Below are experts of layer 6 (counted from 0) of a mixture-of-experts language model. Rows are named router (the router's row for the expert) and show model dimensions 0-159. Each number is 128 + 24 x the weight over its row's rms, rounded and kept within 0 to 255.
After each expert's rows: a language model's description of what the expert responds to; "comes before" lists some tokens at least twice as common just after its tokens as in all text. This comes from a sample of Wikipedia text that the model never trained on. Tokens count by the router's weight.

# expert 20
router [136  92 158 162 134 139 109 114 174 145 132 131 120 137 145 138 120 142 109 123 132 121 139  90 123  97 158 135 146 121 162 145 144 139 112  72  92 117 119 139 154 132 111 128 101 135 161 152  98 111 143 157 133 146 145 106 175 160 105 100 127 125 157 117 154 117 169 173 149  80  96 143 164 141 136 121 105 129 141 116 137  95  95 142 120  77 132 184 115 124  82 132 127  75 116 114 157 105  83 146 141 148 165 142 101 109 158 111 125 115 136 133  40 103 130 120  94 162 120  99 116 116 130 145 126 144  98 158 116 141 116 125 168 137 120 118 119 140 107 155 134 150 116  99 116 105 143 107 146 132 148 124 136 144  90 159 143 147  68 135]
It responds to: Infinitive and adverb links. The word to before verbs, plus not, would and -ly adverbs inside verb phrases, as in intending to serve, refused flatly.
comes before: " the", " be", " a", " have", " make", " take"

# expert 53
router [124 147 161 135 130 167  90  92 167 144 103 131 154 153  97 146 151 138  89 107 130  81 162 122 137 144 138 116 122  97 157 131 127 134 146 101 141 138 138  95 123 141 104  87 146 180 111  96 124  96 147 130  81 174 145 112 163 138  83 104 171 125 123 140 135 125 124 136 116 119 116 160 131 175 124  87 122 133  98 156 130 111 100 120 133  85 145 142 156 112 108 131 150  78 123 147 137  93 100 159 147 164 164 113 121 114 148 105 137 129 155  99  63 107 116 109 130 148 161 125 139 125 116 159 154 136 112 181 101 156 114 150 139 151 120 109 109 107  88 135 133 122 118 101 108 131 144 102  96 111 134 146 155 176 143 137 145 147  91 138]
It responds to: Plural endings. Plural nouns and plural suffix pieces, such as s, es, ers, ies, in members, players, countries, copies, grandchild-ren.
comes before: ",", ".", " of", " and", " were", " are"

# expert 15
router [122 132 141 153 117 129 105 113 153 115 137 112 140 144 146 122  98 161 102 122 125 145 157 118 123 102 137 111 151  97 116 152 108 148 141 124 119 145 107 134 158  67 112 135 114 168 155 102 136 139 135  81 126 156 153 123 155 167 107 120 133 117 116 150 161 118 151 161 113  91  83 176 133 153 143 116 109  88  93 130 160 133  91 110 146  95 129 186 111 124 107  86 171 132 147 168 139  92  91 147 177 136 189 136 115 139 113  86  88 141 109 101  73 131 118 113 115 154 112 130 111 138 152 115 158 128 152 152 117 136 130 160 143 140 122 102 138 151 125  74 146 137 127  97 145 122 118 133  97 140 171  82 138 139 153 135 138 103 143 145]
It responds to: Verb and discourse words. Word-completing pieces of past participles and discourse words in narrative prose, e.g. acc-ust-omed, sh-ock-ed, such, much, not, he, noted.
comes before: "-", "ed", " to", "ly", " as", "ing"

# expert 10
router [127 113 141 153 103  95 101 132 132 137 109 103 111 110 129 152 155 119  86 171 106  85  93 149 120 131 127 133 137 130 130 152 119 143 179  92 135 149 138 154 167  96 134 102 135 180 129 124 134 126 121 118  79 119 118  95 169 151 107  93 119 120 141 159 146 126 102 145 143 138 137 164 114 169 142  81 162 148 123 144 154 140 112 143 132  85 154 137  79  70 109 156 151 108  87 199 119 106 137 117 110 188 131 123 134 123 112 134 125 142 149 119  49 102 107 105 133  85 137 119 123 153 133 154 127 161 146 159 110 136  97 139 118 131 135 138 118 129 106  93 141 138 119 143 124 135 131 147 141 140 174 120  94 127 128 136 153 128 105 141]
It responds to: Possessive apostrophes. Apostrophes before s in possessives, especially Women's and Men's in event names and player's; also equals signs, quotes, paragraph breaks.
comes before: "s", "=", "ed", "ing", "The", "t"

# expert 38
router [133 136 124 146 109 122 119 111 122 118 145 101 154 127 101 130 148 156 126 154 108  76 185 108 136 142 112 109 137 131 151 152 109 111 166  98 120 129 148 108 155 119 114 141 129 135 179 131 105 144 105 108 109 140 124 111 140 147 109 111 125 102 123  96 157 145 136 173 145 122 147 132 119 176 127 133 122 123 122 182 188 147 106 127 134  97 153 151  91 110  99  89 119 114 123 142 105  60 130 115 132 164 117 168  67 154 105 129  73 135 137 127 113 108 135 148 109 147 114  96 140 107 139 134 138 132  96 163 123 128  82 133  93 151 104  97 117 141 114 127 114 124 121 112 178 116 146 115 127 163 177  99 130 136 136 143 124 211 122 138]
It responds to: Sports table entries. Cells in score and standings tables: zeros, small numbers, colons and header words such as Total, Opposition, players, teams.
comes before: " |", "|", ";", "–", "%", " votes"

# expert 8
router [103 112 156 169 111 125  92  87 142 172 123 110 143 122 100 133 179 158 130 124 115  99 169 141 113 146 171 101 109 104 127 160  96 139 117 108 148 121 135 154 144 105 107 136 127 141 166 119 126 107 158 144 121 140 110  95 170 128 118 118 142  74  86  98 163 101 138 146 144 105 125 110 155 126 208 114 128 188 141 125 151 138 105 135 130  85 121 135 104 124 150  80 151  99 122 142 134 130 121  90 122 157 176 141 141 154 118 127 114 139 133  96 115 107 109 114 151 132 117  92  94 123 137 122 117 137 128 150 126 132 100 110 135 140  91 150 143 132  80  94 155 127 130  98 158 116 111  98 125 110 186 145 131 104 111 137 124 178 133 148]
It responds to: Numbers and units. Digits, thousands commas, hyphens and unit tokens in statistics, infobox figures and tables, such as km, miles, sq, £.
comes before: "-", ")", "″", "0", "000", "5"

# expert 62
router [ 91 115 111 187 112 152 117 130 126 152 142 125 161 162 121 128 111 142 106 150 136 139 117 128 119  90 119 143 141 109 144 144 109 147 119 105 105 144 124 163 177  98  77 155 105 158 128  92  91 140 110 101 132 156 132  80 162 130 131  91 136 147 118 142 165 128 160 151 107 108  99 174 139 156 141 120 141 137 113 148 129 111 114 132 159 128 142 181 104 111 124 105 146 118 119 147 100 114  83 146 119 195 158 113 152 129 175 144 110  96 154  96  55 131 113  87 142 142 139 117 138 104 134 126  97 116 153 112 103 170 115 160 136 123 119 104 162 123 139 117 184 146 114  90 124 132 164 107 153 140 120 151 121 117 124 112 146 114 121 147]
It responds to: Clause boundaries. Commas and sentence-ending periods closing clauses, plus conjunctions beginning a new clause, such as when, where, because, although.
comes before: " the", " he", " a", "\n\n", " and", " The"

# expert 24
router [101  82 132 148  86 123 119 110 129 116 140  71 200 135 174 133 131 145 102 156 123 114 136  66 127 119  98 138 125  96 128 148 143 176 157 132 137 132 122 147 177  77  88 153 129 146 156  87 124  75 117 147 141 157 121  90 155 127 100 120 125  58 135 117 147 125 134 164 113 136 116 138 199 163 141 103 139  94 118 149 117 102 119 126 151 123 159 146  94 129 107  94 122  99 101 141 118 122 152 123 114 130 137 122  99 159 114 123 110  95 117 114  75 114 131 139 138 145 153 148 128 103 161 122 147 134 135 144 130 159 119 152 115 110 134 127 105 133 119 149 129 100 144 128 151 136 164 122 115 137 169 101 132 147 114 113 113 144 106 120]
It responds to: Line breaks, list dashes. Line breaks after headings or sentences and dashes starting list items in infoboxes and credits, plus According at sentence start.
comes before: "-", "|", "=", "The", "In", "On"

# expert 45
router [132 107 149 137 112 132 110 126 133 126 136 109 143 138 143 112 142 151 132 126 125 141 110  66 141 110 127 150 131 110 145 134 121 134 161  55 148 166 128 120 119 135 124 128 125 138 152 134 123 145 137 121 137 146 107 130 181 190 115 157 133 120 129  85 167 126 104 109 141  64 141 144 156 174 146 119 101 145 128 139 138 131 103 111 179  99 108 152  95 131  81 124 129  80 112 109 147 120  86 100 148 154 158 161 146 132 136 120 134 118 137 106  78 124 119 133 140 150 153 158 114  76 110 143 142 105  96 180 111 159 118 111 134 142 151  87 150 114 110 132 157 129 146  93 172 109 153  68 111 124 134 101 148 147 108 130  87 154 100 130]
It responds to: Infobox field labels. Field names starting infobox lines such as Elevation, Molar mass, Consecration, plus copular and linking verbs as, was, were, became.
comes before: ":", " a", " the", "-", " an", " \""

# expert 9
router [ 97 111 151 135  85 121 151 129 135 140 132 150 152 175 128 119 127 125  90 135  83 111 172 111  97 121 129 126 163  64 145 125  93 118 141  81 114 163 148 166 172 110 118 153 113 127 163 126  85 108 174 113 104 153 129 141 138 158 114 129 129 114  96 121 127 127 138 132  88 110 130 178 142 141 103 106 134 108 112 149 138 158 105 120 135 130 134 159 110 114  67 125 130 115  84 117 143 120 100 113 121 159 139 143  99 175 143 166 123 128 133 153  80 139 118  95 102 157  78 126 130 120 106 132 143 157  99 129 125 143 142 146 107 132 152 102  93 111 134 160 157  85 113  94 133 121 155 113 147 130 188 146 154 126 121 163 126 158 128 145]
It responds to: Table separators, connectives. Column separators in sports and statistics tables, closing parentheses after height in infoboxes, plus connectives like and, of, by, and country names.
comes before: "\n", "  ", " 0", " 1", " 2", " 3"

# expert 21
router [133 151 150 168 132 125 113 113 128 169 115 103 125 169  77  86 141 134 116 120 113  81 125 111 122 101 138 103 113  85 134 162 137 167 127 114  94 136 139 153 164 121 111 106 114 168 152 125 133 136 129 126 116 145  95  86 155 137 112 118 105 115 136 120 157 135 103 167 138  71 105 145 127 142 160 121 105 137 158 144 113 150  75  65 133  98 155 171  81 107 124 131 139 138  95 126 113  90 172 126 117 183 127 130 148 129 130 155 156 118 143 134 122 134 119  85 133 114 135 140 135 119 174 156 120 127 117 127  98 130 117 101 102 152 100 124 139 148 120  91 133 146  92 137 175 118 127 147 137 149 179 107 114 108 126 125 114 183 107 165]
It responds to: Numbers and units. Digits and unit words inside measurements, statistics and tables, e.g. 13.40 sq mi, 5 ft 10 in, km, miles, minutes.
comes before: ")", " |", " m", "–", "0", " ft"

# expert 19
router [132 134 123 178 125 107 119 116 135 153 125  87 120 131 136 173 132 136  95 127  79  91 149  98 122  94 128 120 122 140 160 148 124 150 134 126 145  82 133 142 151  82 104 118 142 157 168 120  99 104 159 129 136 141 102  99 124 102 124 141 120 122 130 137 152 130 160 185 131 144 124 131 132 139 152  75 121 163 107 107 162 141 100 124 130 151 146 168 124 102  86 137 134  87 108 170  98 117 134 101 141 177 161 135 119 119  98 129 119 145 144 152  94 127 119 107 111  88 152 137 128 136 112 150 152 120 129 146 120 163 135 145 148 130 156 110  94 121 147  82 116 109  62  89 122 168 168 130 102 109 131 189 152 118 115 124 119 173  99 110]
It responds to: Foreign-name pieces, apostrophes. Apostrophes in elisions like d', L', Ol', and pieces of German, French or Slavic names, such as Handbu-ch, Kl-oepfer.
comes before: "s", "a", "t", "i", "S", "ü"

# expert 48
router [ 94  98 118 165 123 153 103 120 134 154 115 100 130 132 111  97 113 172 110 143  84  81 145 136 124 111 125 119 131 104 131 139 152 132 130 112 127 104 127 139 146 122 120 150 113 164 152 121  94 133 126 156 111 139 116 109 126 144  96 135 107 105 118 119 141 134 141 110  76 148 199 131 153 176 100 134 107 109 115 125 129 140 102 116 165 107 113 161 106  80 114 126 147 137 133 180 115 108 131 100 140 153 184 124 122 114  97  94 101 127 149 128 120 116 105  68 117 163 124 120 122 140 124 129 125 142 127 156 144 136 112 162 102 143 153 130 130 128  95 144 153  94  90  97 172 172 152  94 164 153 160 141 137 125 121 151  68 187 116 162]
It responds to: Place-name pieces. Place names and their inner pieces in birthplaces and table locations, such as London, United Kingdom, Wor-cest-ershire, Vanco-uv-er, New York.
comes before: " |", ";", " York", "er", " Wales", "e"

# expert 34
router [132  96 150 135 122 146 100 101 168 132  93  89 142 173  95 128 123 133 115 128  74 116 153  61 106 104 113 163 122 110 158 129 122 134 170 125 143 126  92 119 157  97 145 110 135 121 161 136 105 149 153 123 123 131  99 122 167 143 130 140 133 136 118  87 170 134 145 154 116  70 138 128 150 163 101 129  85 141 100 154 159 132  75 104 142 139 104 162 115 117 120  92 147 125  87 137 125 137 131 104 121 145 154 118  59 126 103 149  90 157 152 141 107 119 166 109 146 172 135 150 120 122 147 108 112 158 128 121 130 117 135 142 130 146 108 109 140 109 111 160 102 120 144 113 151 164 156 122 126 127 171 161 163 132  87 130  92 126 133 157]
It responds to: Infobox field labels. Field labels in film, person and taxon infoboxes before a colon or by, such as Music by, Starring, Spouse, Genus.
comes before: ":", " by", " of", " birth", " date", " Position"

# expert 18
router [111 145 137 172 103 129 131 117 122 142 130 125 127 166 127 106 125 164  78 129 122 108 132  84 110 112 134 151 169 102 142 137  92 152 117  93 120 150 153 129 140 108 125 143 158 136 179 106  77 133 164 118 118 172 137 130 150 144 140  98 138 122 119 148 113 135 138 106 108 126 122 158  99 141 105  95 129 118 109 145 121 157 118 110 161 123 147 172  89 100  99  88 139  58 113 125 130 105  85 123  94 162 136 150 125 130 161 181 129 130 156 115  68 111 101  98 115 177 141 151 106 116 103 121 150 143 108 153 113 143 142 163  84 107 136 135 108 118 110 130 183 137 134  72 135 147 137 106 130 122 152 167 142 136 118 138 115 136 146 159]
It responds to: Verbs and table separators. Pipe separators inside sports statistics tables, plus main verbs after a subject in prose, such as was, is, would, came.
comes before: "  ", "\n", " a", " also", " an", " located"

# expert 46
router [ 83 109 146 187 105 147 117  95 143 154 114 121 130 142 115 118 123 176 101 158 102 104 148 113 112  94 134 140 144  97 144 144 124 142 151  83 132 150 115 166 154 112  99 161 112 149 122 115  63  96 125 143 146 135 113 105 169 105 107  88 136 111 136 155 142 166 135 146  81  98 105 135 188 144 113 164 137 113 115 125 118 132 130 106 139 112 155 168  70  89  89 131 156 127 111 178 136 135  95 114  91 152 162 115 149 146 147 159 123 117 155 142  83 130 105  86 134 147 118 115 138 136 115 162 134 124 115 134 109 169 138 140 134 140 156 125 112 113 128 149 137 151 134 120 143 140 163  88 167 138 144 128 130  99 101 138 150 152 116 125]
It responds to: Clause-linking connectives. Commas and clause-opening conjunctions in narrative prose, such as where, when, However, although, while; also semicolons in statistic rows.
comes before: " the", " he", " it", " they", " a", " and"

# expert 17
router [129 126 146 131  71 102 127 101 131 121 120 100 174 147 157 159 151 125 103 120 123 118 140  87 121 149 105 129 156 103 149 157 126 155 156  95 131 132 116 137 159 102 129 146 115 127 133 150 171 102 175 161 114 131 129 110 113 175 111  90 142  85 131 122 167 140 118 144 133  95 122 136 160 135 164 127  97 100 152 110 107 140  92 109 174  68 114 160  93 127  94  95 183 114 131 144 120 112 152 112 155 140 138 147 145 100 115 130 110  79 161 100 101 111 101 128 159 101 137 125 131 104 148 109 133 153 139 144 114 163 103 138  90 137  81 138 129 174 102 118 124 126 135 140 139 130 171 101 138  99 155 121 101 159 147 129 115 169 132 158]
It responds to: Line breaks, hyphenated prefixes. Line breaks and table/list separators in election tables and lists, plus word pieces after hyphenated prefixes like co-de(veloped), peer-re(viewed), four-year.
comes before: "|", "-", "=", "The", "In", "On"

# expert 41
router [122  96 136 117  92  95 107 125 123 170 141 119 149 164 101 109 168 120  91 130 119 106 117 115 127 109 123 151 153 109 122 165 113 160 126 114 115 167 110 129 196 115 129  90 128 156 128 107  95 119 143  88 103 130  96  95 181 156 133 102  94 129 144 121 160 101 148 128 134 125 131 151 160 135  90 121  95 147 101 113 110 186  91  94 144  78 136 161 121 132 112 109 147 138 147 134 137 109 147 141 111 158 152 161 136 161  99 101 137 126 167 115  92  96 102 114 103 134 101 131 121 101 103 128 132 147 156 137 143 128 109 152 124 135 158 132 124 155  82 150 154 165 114 129 184 151 139  97 125 110 154 111 101 136 143 113 133 165  97 159]
It responds to: Numbers, mid-word pieces. Closing parentheses and numbers in sports stat tables, quantity words like half, three, rest, and middle word pieces like inc-red-ibly.
comes before: " |", " \"", "th", "%", "}", "si"

# expert 33
router [148 115 148 222 120 129 100 107 120 146 116  97 143 112  86 165 163 146 101 133 121 110 125 147 155 140 140 118 124  94 165 148 164 141 119 117 153 148 116 141 153 103 123 153 100 162 145 150 115 144 120 106 148 152 146 136 147 129 100 132 123  79 122 144 167  92 131 139 131 102 140 158 109 129 140 123 129 184 136 182 154 139 143 126 107 112 146 127  80 110  71 131 121 107  82 157 121 122 141 126 110 162 159 117 141 136 134 113  79 127 116 125 127  99 113  87 141  96 118 133 111 137 141 153 136 107 126 152 107 138  99 123  85 132 125 132 139 106 121  64 138  54 112 106 138 157 120 123 137 100 168 100 116 149 142 121 119 153 133 134]
It responds to: Political and demographic words. Stems in politics, demographics and geography words and plural group nouns, e.g. Democ-rat-s, Demog-raph-ics, juris-di-ction, schools, countries, communities.
comes before: ",", ".", "on", "s", " and", "ic"

# expert 16
router [151 106 157 140 114 135  83 118 159 131 121 109 104 130  83 141 156 128 112 150 117 102  94 115 123 119 116 122 176 114 136 139  91 153 123  85 128 127 130 143 140 118 126  92 126 137 143 133 126  99 161 119 114 172  96 107 160 138 114  85 175 127 105 129 151 146 139 127 128  73  83 150 143 156 152 103 120 122 103 156 128 148  98  84 136  85 131 170 121 103 111 117 128 102 115 158 129 118 109 162 151 204 162 155 133 121 168 109  91 182 144 115  74 160 108 117 116 113 119 164 125 149 159 150 168 133 135 130 106 150 122 141 121 102 177 125 168 100 117 130 142 136 108 107 108 153 130 106 142 151 158 123 126 114 156 140 143 128 144 147]
It responds to: Abstract nouns, pronouns. Pronoun it and negation not, plus abstract nouns after the or this, such as context, data, instance, program.
comes before: " of", " to", "=", "s", " in", " was"

# expert 6
router [126  91 147 160 102 151 102  99 167 165 124 105 131 153 157 131  91 140 111 151 114  88 109 113 118 119 116 130 158 109 159 143 136 121 147  74 112 137 119 163 148 125 109 112 138 136 160 108 121 137 142 159 132 160  86 129 177 127  99 113  98 101 128 105 177 117 172 156 108  82 109 124 177 167 123 134 129 134 130 140 137 130  93 104 130 124 131 155 106 131 117 147 131 136 102 162 141 115  90 144 100 150 150  99 103 150 137 159 130 117 146 139  69  97 137  84 102 188 116 105  87 116 152 140 117 152 114 145 103 148 132 147 124 126 133 114 126 109 114 162 139 156  91  97 115 147 161  97 143 114 153 135 141 166 106 144 136 134  66 119]
It responds to: Linking prepositions, conjunctions. Function words that join phrases in running prose, mostly to, of, and, by, namely, plus list dashes and table pipes starting rows.
comes before: " the", " a", " be", " his", " other", " its"

# expert 59
router [129 107 123 188 139 148 108 135 133 120 158 127 124 160 127 159  95 143  89 166 136 121 112 120  95  98 117 128 148  98 161 121 108 151 155  96 127 133 112 155 167  91  91 119  91 179 142  93 113 120 122 107 110 157 136  93 165 141 125 116 119 104 178 132 180 130 128 168  96  63  91 131 172 155 137 110 136 112 104 149 147 117 115 117 159 103 159 151  93 120  99  79 137  91 120 149 133 132 102 142 124 166 139 156 129 144 164 117 133 111 126 113  54 101 108  94 129 142 112 135 130 102 160 150 135 115 144 119 110 152 119 161 145 128 142 119 110 169 142 130 160 141 131 111 131 102 157 114 153 132 148 121 151 143 112 123 133 118 107 151]
It responds to: Clause links, commas. Commas, periods and clause-joining words in narrative prose, such as when, because, although, However, that, and, so.
comes before: " the", " he", " a", " and", " but", " it"

# expert 35
router [117  92 145 152 133 135 122 110 128 126 113 141 133 175 111 131 124 115  84 125 106  78 135  75 133 118 116 111 142 108 154 149 115 140 119 178 122 154 121 127 183 127 120 153 156 165 151 113 128  85 185 117 121 154 115 139 132 139  88 138 156 120 176 113 155 145 157 137  78 123 109 122 145 144 171  93 105 133 102 143 125 144 103 156 105 135 133 142 100 108 138 136  99 131 145 128 137 104 131 118 180 185 161 133 123 157 120 157 108  96 119 123 107 144  88 102 143  95 108 121 116 154 121 107 130 121 108 139 109 120 101 127 100 106 127 115 115 111 108  95 150 100  80 117 117 103 173  97 139 143 179 146 132 131 131 105 153 201 130 129]
It responds to: Word-final letters. Final letters or endings of words and names, especially e, s, a, after doubled consonants: fr-e-ight, blond-e, Jacque-s.
comes before: ",", " (", " and", "\"", "'", " is"

# expert 44
router [147 140 163 126 112 136  55  84 154 157  92 113 129 130  75 134 160 120  59 162 125  88 111 128 120 132 137 115 128 114 167 155  91 164 145 131 128 152 127 113 158 124 126 119 138 159  99 113 107 125 150 106 127 164 107 140 147 154 138  99 146 126 117 158 156 164 143 152 114 148 137 137  98 132 137  86 125 139  90 157 121 132  79 129 144 116 135 138  97 121  95 138 150  88 121 176 110  91 133 139 160 191 174 107 126 159 127 129  97 145 139 128  97 121 116 107 104 103 135 140 119 147 163 157 131 120 134 143 155 121 105 169  95 113 129 107 140 100 112 112 121 107 130 107 136 142 149 140 125 131 157  98  92 183 159 150 145 137 117 143]
It responds to: Noun endings. Plural and noun suffixes closing a word, such as -s, -ers, -ies, -ment, and head nouns such as School, Award, Committee.
comes before: ",", ".", " of", " and", " in", " for"

# expert 55
router [107 137 115 152  96  94 106 132 135 137 146  98 193 147 146 141 155 150 108 150  82  96 131  81 120 133 165 135 131 124 132 161 118 115 107 100 129 136 115 143 145 138 113 124 118 149 178 109  79  92 180 121 114 163 117 134 161 153 131 111 153  96 142 142 165 114 136 135 135 148 166 148 154 125 126 138 112 169 111 138  95 130 121 147 154 110 163 145 127 102 137 120 151 112 106 129 115 113 144  87  87 127 110 148 139 143 102 157 123  93 149  84  55 153 135 106 138  80 149 145  90  91 133 116 108 132 169 160 141 142 126 165 104  99 123 153 104 118 148 124 112 125 105 138 147 103 152 143 121  97 154 135 127 126  93 143 126 152  84 160]
It responds to: Coordinates and markup symbols. Degree, minute and second marks in map coordinates, plus line breaks, heading equals signs, colons and parentheses in infobox lists.
comes before: "-", "=", "N", "W", "E", "|"

# expert 26
router [135 155 152 149  71 141  95 148 102 157 103 127 149 125 135 116 167 155 101 139 114 105 129 101 144  98 124 161 150 111 143 164 133 100 146 101 123 148 120 149 175 130 110 139 129 157 139 156 140 119 182  76 136 144 124 124 175 143 129 141  97  97 137 164 175  94 123 153 141 101  92 111 122 132 152 107 112 107  99 166 165 173 120  97 161 103 127 148  92  91 107 125  98 110 112  98 136 112 153 165  94 123 134 156 149 118 147 146 110 112 136 124  92 121 118 101 113 134 108 111 120  91 126 156 142 127 123 162 116 126  84 161  85 149  96 160 139 131  87 101 147 150 136 105 172 124 144  98 121 124 137  86 151 139  94 126 128 150 140 125]
It responds to: Headings and field labels. Section headings and infobox or table field labels after = or a line break, such as See also, Results, Elevation, Registration.
comes before: "-", " also", "|", "  ", "ti", "ugh"

# expert 22
router [139 131 112 151 132 145 121 142 151 183 123 140 129 173  78 131 152 114 108 104 116  89 162 107 135 139 141 138 149 126 139 162 120 122 131 103 116 158 139 140 159  94 154 125 140 159 165  85  99 126 142 152 133 157  83 116 131 181 113  82 106 120 131  84 146 113 144 152 136 122 107 163 148 150 150 112  93 133  87 132 141 112  78  87 138 131 141 135 100 128 146 129  95 127 122 135  92  94 136  96 157 139 150 136 116 137 140  97 109 126 153 110 118 142 137  68 128  99 124 153 151  75 167 130 121 141 108 147 131 129  91 136 123 148 148  90 135 113  96 115 162 142 100 152 184 156 123 132 163 152 151 107 130 116 113 118  88 161  98 162]
It responds to: Biographical data fields. Numbers, years and field words in biography infoboxes and personnel lists, such as born, Listed height, vocals, birth dates.
comes before: " |", ")", "–", ":", " /", " career"

# expert 25
router [113 106 172 124  79 146 100 122 152 164 120 116 207 152 127 121 181 179  83  86 105  94 156 114  87 117 122 144 160 124 123 118 123 157 123  90 126 175 112 142 182  95 117 107 122 163 137 150  82 120 133 139 106 173 131 114 132 135 131 102 118 114 129 129 167 100 111 145 100 126 123 125 143 145 139 114 157 152 152 118 144 147 111  97 155 129 132 119 117  92 101  97 138 134 127 154  97 121 110 135 130 147 139 118 114 130 156 166  82 101 146 173 110  97 146 126 101 133 126 128 121 104 123 129 140 127 125 127  95 145 113 122 133 130 153 145 128 110  92 142 147 101 138  80 143 105 184 146 102 129 173 130 104 140 117 152 156 133  91 116]
It responds to: Table cell separators. Pipe separators between cells in sports and results tables, mostly before numbers, plus heading equals signs after infobox lists.
comes before: "  ", " 0", "\n", " 1", " 2", " 3"

# expert 23
router [145  65 133 111 102 111 115 100 148 135 142 108 173 134 123 112 135 135  64  98 103 142 109  83 130 104 165 154 157 123 130 162 101 135 105 110 125 114 130 125 132 114 142 148 123 143 167 127 155 123 135 141 130 140 129 136 150 169 129 133 121  93 166 157 143 131 123 150 139  84  99 145 167 175 167 111  96 145 109 138 133 152 112  83 131  76 136 123  75 131 119  79 125 125 114 165 153 126 124 111 116 144 125 129 119 109 108 112  96 104 140 150  94 149 138 110 135 105 127 172 125 128 129 103 137 141 119 169 144 155 137 129 130 131 122 125 134 129  65 137 114 124  73  94 171 161 151  91 111 143 138  79 135 140 130 152 122 189 118 148]
It responds to: Table breaks, pro- prefix. Line breaks and pipes in tables and infobox lists, plus word-initial prefixes like pro(secutor), pro(of), sub, and words like year, According.
comes before: "-", "|", "ly", " years", "–", " zone"

# expert 39
router [148 112 154 126 103 185 108 108 149 146 131  84 123 161  72 152 167 140  99 148 131 117 141 109 130 131 149 110 137 115 150 157  99 136 124 147 138 174 136 145 151 101 136 113 115 161 146 144 100 138 151 110 125 151 127 115 158 144 145 125 106  98 125 156 166 134 122 135  92 133 141 130 145 138 138 108 103 118  60 105 139 140  96 122 163  93 147 114  90  99  90 122 123 109 119 161 151  98 161 121 135 133 137 118 115 148 105 146 120 125 129 154  88 112 107  54 110  87 119 164 133 112 160 135 119  85 159 141 106 124 113 153 124 150 160 121 145 127  94 112 177 124 107 110 162 102 142 145  88 134 161  74  88 147 146 149 147 142 140 139]
It responds to: Nouns after determiners. Common nouns and plural institution nouns right after the, a or his, e.g. World War, organizations, buildings, unit-ed, reputati-on.
comes before: " of", ".", ",", " and", " in", " to"

# expert 11
router [111 156 100 168 105 135  88 120 160 139 110 127 157 139 127 145 134 136 104 142 124 112  96 120 101 140  89 148 158 116 151 133  76 161 142 134  97 131 135 123 168 101 101  98 134 132 127 103  97 147 129 125 105 163 134 111 202 131 141  73 141 127 132 123 186 115 150 131 129 103 101 189 107 153 138  87 131 115 103  91 116 114 129 116 150  81 136 151 110 125 106 117 137  93 105 136 135 138  90 173 180 185 181 153 101 110 136 102 117 120 152 111  79 137 138 105 118 129 108 132 127 127 144 146 152 128 141 134 133 142  89 166 136 149 131 136 113 148 107 140 131 113 141 100 155 115 151 109 127 132 144 159 120  98 122 143 175 130 129 162]
It responds to: Subject pronouns. Subject pronouns after a conjunction or sentence start, mostly he, she, it, often after when, that, which and before was.
comes before: " was", " is", " had", " be", " has", " also"